From a checkpoint of a small mixture-of-experts model trained on Wikipedia.
Size: 14 layers, width 256, vocabulary 4096, 50.6M parameters.
Below are experts of layer 10 (counted from 0) of a mixture-of-experts language model. Rows are named router (the router's row for the expert), gate (a neuron's input weights, with its number), up (a neuron's input weights, with its number), down (a neuron's output weights, with its number) and show model dimensions 0-255. Each number is 500 + 40 x the weight over its row's rms, rounded and kept within 0 to 999. Numbers have three digits each.
After each expert's rows: a language model's description of what the expert responds to. This comes from a sample of Wikipedia text that the model never trained on.

# expert 25
router:487457545468497413531424519472530553472498529456568459455487538490495560453526541465541555470464530563534492439547456499535485495477483492447560452426492427486460565554528488487490583454453487464530451410487482485520444444552396509478494468497474535441515515543475534473466484475511534424479551510388447543497487497531526498492465424477523475545505430540466517508593460557529473485488477468506481439562525491441476455560507457444472563494457483549472492524473478481501497476526509558471549518552564457512416474500470553525472453469485518451485557509519555526445540501550528464506526504548455567463537493530473519542469574499511549536533423488441464562523471468498430492573482535509501544502510528483476408494507413548449508539455515531488450557513466484475528487536527
gate1:516549489492460482497559525445495498523595597649490549441479501488492537489496511489424506524531476577540548539464531470527569563518475438411459378483451487453528461490512431476472450505490455500504452409503522507497514498504465573497468464451480537469505543480517475546526458474457524475493521508491527477455523527487501487504454445538528448482469485454511467491529573497453479474480480534496519472505438499446539562477483474488431443482539491489461508562490481546496503479513474529553500568510528525493474525529543487423463502480532476473556508448516467560494531441506508466554519532477425509575510484470491508584431549513440486459436449492542475467483553480516539500542412571470502472534435451571466478488570495539550516462552485557480408413564478511493532524490497
up1:426515495570498553561480445461482503488524483464511457479473504472523431519536464562569450460501523411446442489570478556430529498490518530489572552428438495544498478467460540511541599429557547509477474522422425430491485522467511473475509541473486502493509483508503438464509584504567469572471529451535542485596506450470421485428559580433450521548491533580471491470487433507506449530511485525520479515490547459511476454479517490509557514544432495527518488467507497475482487534481608476455490480545452555496528480425463508560477457474481466493509475551493518467498466567479483544467513423490582490463500543511522495495481513511520492497543546526444503498533503497458450532497528476512529437484547491505555561532453490491429483493524511495502630533476407478498455504508544
down1:454515478506511472449454539484506520452517479500448488464546473446486432428438592453511527594497478512485466479479420493451605505482442516518484525479506497488417510434493499520579561484540531458508497502478485456464474478587497505527489519502637580492517486522482534461562529475455501472436589519487514503528502553532485504520480498410471459523543490536480446542514515470407506533561522460506459437465489524512473479496463456485456541514582535434482485485498464469447416519488545535451461476412529451454482490464494437510475511502463540424505465494479434501471555505485482585463465512544521548434441536564472494517489550484527446497464513491475504471505545507481420474417530535566545542415500561450499492465475565486504476482459501535529536509576473507482510517558504
Plural and noun-final suffixes ending a word before punctuation or and/of, such as stre-ets, tir-es, block-s, ations.

# expert 51
router:441513508484466422508470546444539537454451466465507489505521505431554527421525537432523533451452503506530510440533455567507519454490490453492543441485528491468508518530581458463514505479488524439547461482503482476502414426567483541463515526535494552459546481536502564441393529487509577488416530509463453521498563525540502447473470494510513469521544480544485474475539471593479421456468480452443439491564520514437459486533494435447488534472431496537471476542468433432503505478419506561446515488520548469587455480523498504543507491513501522471454545551523518516489550523517546483498537475535467543485490452560457490557481549555435566518536429508463462521508430452443453468521512567525520538493464443505494476570521444539490560555466501569450457524503497508567539539501475
gate0:474489563513514519482504542514495507490455399411507507559415507484481446449447491467580472507530486416555568493449425506495540462485506590581525506421542533519468427527499422457476476511465554466505452546443468527553470510503520530497499495521519475502521486434544500429458508488494499460463465552509549497479496546526510465548535493504505531459520481490530483517504418528556560466466412557486570513531478508520488581501499493492500505418483524428477519464514488487554524414503560554538460468464499552524517479475498540460489539475481465513501521411518548523506485459552571506466545496475527559588473505480511517459528556419487551474492540497521527484561528478449462571471443548474468493476562482567455494497508477526495468525464408578496597566441477454546439512511506
up0:488471505552450430545477447508425529563535481533535509564500405538519478476476528449495478513494510476515577458404505545451589445513465537586513520487521463512477490437480540508587464567496459505548521511456427409552517520512544473474497502510476472432512539451574559455446518488578504504461478475463510488529452637557532482501516498553496500456544530522569494468526460542546545386542474480476524499523539482489561515505539529516534497472521580525443498519531469451524518515486515515520506475542515549538560493536478438498485545513406497575531544468488542567546449450465524548503573487445510550508528541506502506536574590454482561484509489484489531496513456527474507514469504477436467543513516467535521513476516447529499469465563445535487553537511575489524558480514504
down0:534582439472548524564587497552487450551501513472452482523488526495448496500517428512572521517495506430464524463467465478460489540492546474557406518521588414544496564529545457453549554495486547514432511549499491566512554439479507463446580436543534505508485479500513530496479535519542486568454436464437433474513557551428560482490475555533466579469471456511431506549496512479535487591556519495484566557554528518587530530465573565493506529510484456496513521522454545500579435480516531497514441477462487491514474524476598481518533488490510557467498431459443496468508521448419472462478482501550468489452429534451547585526487458519454534482526485447527494507500435513452510497453482494462533479450512550521487489496429537513436477474490516507502552524503506482507473519488451
Function words continuing narrative sentences after commas or periods, e.g. was, which, that, although, had, then, in biographies.

# expert 7
router:474443510471477441498465494458499526401535499508486438508513522492572520461498537506521496441422514489536561485548463546517594446475467520468488457464437466474455509538567467426477543487476533458520435510508493481474487430589477540441552542510467528526480510535431543436427500430524525472454504503473411516501593511563464441450453480467538479539526471537452510492515473507473401488427462469521456483517596534470485496526514473497443539504428512533440486477519449471490454473461530528469511519550505482605466471569513506511475469451493505470477553474537507507432505507509564483507513476576475521462525487555408509549455531526455514540513480459401489559511471433475442442497482548531542555468431473493491472533526441505489518512447548576485512558500455495565495511531484
gate1:511419559536484491470506471523469477445488410512423512434476434504505491449457546501509507447500455534525535535503431547516530499445539474530502508464514460494512495505474504494455533441571505482525532494514563409532520461534494520537467497480464460508421466525477449543451443509535524529420437455520503467500463529572513563480497446583478505530508555533440531568491488524501504509468450474481550602461543535458452603542486437497535584490533449495470464483495458556507526498464505506472483509482563561455531515549438509455522488498582504480433515498546588492495486496488491596489505515470455494474587516455501547514502493451478438505564481586465456531490495496498453442468521415485470525463476449542563458465549521573465522514487497476505490527400528522584525490426457
up1:450488519526443532484532492533508553559463548394542458506586618520512523550548550481543463456517494464443523495500554466490448530541514547497432527504517493445530515502609519435503524510382473517498504539515523514478529535478538503508500521536500566485540541459524570449515520430449437559537500534435534485511515498500522485499473503461512534442494528468568466479518545464501547585531500525554485520464466471491556482550508564539535484494442566519505482521501593486506480436503493490551458539529460444514494460472541521511415497496477476510535482472483456495544513474524479447498526537523523436524448477543586504467505474485449519588535523438437532507474478499559531517568461524573506497536563582475445555556491502400574442455557462458508571505540513495468498483521531
down1:414510595515443515577459615410508511509553534501472525537552529475536567495605440518447512542513513484461477376494505491557493479480515484523473523505438522511503523444467534453472453481451537502475490570492532547489448525468522536482390491466484525524483488514483509541603531528524523520495485528518551499500528549418525506524539454467484486519496562477526488475544474514523529458544553501522474468519518515547461429500524499504432442478495458504487495547521535433460473488494464519561573551521473481551457446505561538532515491540444526392476446520535496519482479536507487430397484529463501462528554517453557525489502514464464508457460461511511506505517522517587500521536490522481521471485540539469526587554502551512469457466524502485498565484545515463532576470636515
Suffixes ending adverbs and participles, plus nearby function words and verbs, such as clos-ely, lim-ited, also, still.

# expert 45
router:487492476525425492500440557437514565477494499465507475539526507448559543475578555463486564444499528506498509496514479498484556488494457466501554457437473442485487513503574456410579517485466507434509456498436478474514481448526470535482535554542482531465545474571463503466434545496523538499453515509498436621515575514514431454459412479467515496516520476504458439483499459526409473480428462495515480475515525503424484472521507494445455521502488554554470519537462440482485488476464494550404544533532508459613501465583499513556454513485478552449498521533512543529462514545515528494496528489492490549467513474549460486512456567563456577517535460458441465511520478470469401471498501544530537551470448463481484434519556435542488525490455465619490467484541492468477541530520464
gate0:506455477442494462503450522591551569496482490559460510554485545499566512487572480456427525471482489516418522513448435391516516534520447577538485461514615484538509557489490508448560496420421541434483500532463531466582476480513510480447485477504537542489571521552521481455415500463519494529562528534546514537472466547447539483469477526521517493513486419455416511492421518567512493482460487538527513480514503550476531455509493533509519487467543471537487426501513477487544517458511482536477508501450489560483455502568466532479447478550430459450564499486494450469452493444540498528515511522549561527492432480526464528503483470466456474411557561570454585535472540535506525512506495575489533522411428441546496465522524482538551522510504523509443521544495500484476475479450440
up0:488526483543590482444495467508477465474489534446531565461542503545508483502480443557573485523489472532570495449545483580505512570484521493501526554518467496470495504552487483527469458547592478528488482541566457490412478535470508445493512560533491509504447501494557536496495471514535512478521462437486509491452486488475428534596508463536504592509598495544511486507506486520500467483468528545441513438474455508534488557517504564437469535498498499437604557511568466488560517496488535508503480535478514535464476528453468449478496468470575499461403549532586556585582571530442489462546522484539459450510488524484518454575488504530525526542514510536543506500540430505491473467469486445522444422603536565454422506467513541513482470463548495442526489453465500443505494522508585
down0:465501567511513496494519534508484540500432471533570427610486512527528544509490539540471469513417512531497525507447451530497546492503436544519537475505535439544522508533510570532474597547495494545511468522469464551502483423499468580501436503493425464572518432435590551542518546468498504511486511545472457498607412506468472455437512498500511450496462513486540554530518442552471458471456496486512545564482455497487477520498467478431478513430423523533497531504475499466517474458505539485545478523555543493530509450544488497557490531532556607537487478545483546390505433458464468505571515477482500471429463494462466504464542525481585458556445503550486559467475486506427451475513485491454481588471585469490546472514549488523492440540462504536487497517510530508510483562442498
Verb stems and participles after was, to or is in event narration, e.g. completely, composed, commissioned, expired, announced, began.

# expert 4
router:457475551459445456516474500478548511469504494511531440460532541517535514476567545482538518483450493531520553494497469526574535456442461515480525504491497444486492588520547448430498503515482525475571451449461456461473452462523493528539531513480541497450505521525460513437471492460487559492460545529495518584521508562531456507455451374450560503503523459504525481425509519552475472451525422482523495435476501515438443440536516476444441509459449487522506493565444497470502428440441456581474545602516567424512487477483464527539492444466466552468452495514509568542434536512523505475513481433545474524472601532501516458530477538494447575518504446517482439533518489520463520454518519499525545536485493475424495467521521430520414502512509530493449447536532490480497565585544410
gate0:467416514497500441468500487502497464487506479542522472524555489549490519582517544505494551404540461462508550547474531482522519447459430523551494502515502524497507464526483561474538521498519534509580513504512482489481496434511516464524551481508479410492488463511459415574505448495456576577468532539499511546508492448496503478472480443490459418488481517442500511472478505466466608516520474410465465551470487576483501476439458512443585542489502437512479509558489516438525554447547475495519445505483560462486517545495537545468425476541450553526516532530565492524502469543457480472508564504488495538504483499545489505471459440488526507548549526466545426459425478539504572460546508554510584536399476450491416564495458479504504460473551541561494390452546468486470509448557559
up0:462454516479532507546578543521484475568474469562559441476504519552478562542477486532460569537456488486603552492539577577478512495525464545526403566393523478501553569541443510513438500498544538464487531472453511549543523468456510529496469492545527522525531513502562482535433535532540492535500468592444547450515515497468485503438474473531549503501453465448526478592475522505476533422473536543466478527465497477491482494527537594497538517427490529472506527562563556533511480532507491431544527538488527546511470427538528460472465530523533513554444527473487541566488460527527523530525470482531530540546540465495504501505558459444450516536505488570530468536491462441508565495565523522526544436460485491564464503501433467556498532521532382553452499449504422513503479523539506
down0:564528514521515457468491431531476497514498448547543477527532502492464562479454539534474415454547501502578517608553564477546515517479519515523480540583498530456471550568569479562530521616491466431549563572497526417501500452485530435551585563456583443526530511521449540435492399515504512486497592518574463581516510470485487529541450471543473519531443525471455537503523523490553460549510494522487490504502487499523449488523490502569512570511547527533486515489514593529513538513477490467447519472493502502516557590536486540524460510484558479455427538475461498508479530465443423463508490479529477530506427456527515529462419465481515513505493562494481552527509472488509533574498497506533434570470488565506528498533550461505545487574474459449505502535533489495459500477474537
Middle pieces of ordinary lowercase words, directly after an opening fragment, such as sc-hem-es, sh-ar-es, land-sc-ap-ers, Piac-en-za.

# expert 17
router:475451493508455349486448518442530503458532456497487458466553555480509532479509531450586535477462527552569565504540437471566498474488478454459510471479431502431474471542567499457534555531478496439543447471442492488496434443543492541464534521512480531504485513524430537447467518457501534455457553522474455530528522506527474512441461445493567523529526434574455509501590450575494462486509432455455475466504552536457478460555524456433432550428475513480483476546449491488491445432437524524449498487545512475556514500530487536559489478456481520459446502528507517488506529497585519475509523458555466524444517440547427484526490559563483546520509474453482485518540456449496453456496517562538517553480457493479443462521544439535467542549505513523450443498560437502523557529510494
gate0:479506477497454479458496495508440473504496533545490497473551441476511467527510502523507500499516502504493495508455471566533514581502526469593409416479454505505459576452477521481503553514458490548482559513512516502512451567511514492478449458524491480469567518456553448469490418470445469455500540495552541530507534492470471481514469459481433529439458558506464501519484601501504549474506423470624495589564494536416435467458520479508504470514540453494470493462548503512464512487485500519472571510430442471503560519490451537438406522523485542486469486552557428508522466522527498532486502474512547436500423567533432483521577578517498517447522522521498510464484469457502373483559488499515531495497554383570446528485526579469446469507468548519487525463524525538495494458554472
up0:504552521496530544551504468489497470511536528487550487486470523468482550496503480539503492514505495508547484455586561496487489467474475564436542551485539480513525509485435492531496502526451562496478521492487486439409531459483458455481476476506519511530379410501534483517533478455552505487497481463457425564503501459536472499529474542510519455540561502550520583424517450449531505474501556536415501449427524445565519541491503558489491479443513542536567484468548528531606458505519482520563488553567498519485487479535545514466521492474482491464518479505476526522512469422525501464538487504479496475482587430442545491566465451516451490527519522543439415571506504605485602553500469508485526504488498541509545444483404451539492519454460492492394596559429510439543483501489463
down0:523476513571456462446521557535531539473515517500485490615554516508409485504496586515479533504441454485485558530496417544489494438523427492533381450482491458495518455525505432508553499508498497492487435509513507444487497553486518573472470487531433539447518551434559456499556440500532492437503537523546518470510448474461430544468527490437592454430480557441551471507538480491497462470461497514496458450448479568495511539485461480516478485455438430546427455508545481471516524492474542479446496507572560533516574540498471517401457551552555589573521500520518494465494510487517503509552518531605517475519520525491509410518491526467484491477557499449509469499490513454523524502497536525486530521449475447513498510526494540544549533500515585478519488469575483460564570490528466
Common nouns and their final pieces closing a noun phrase, often before punctuation or of, such as time, year, politician, typhoon.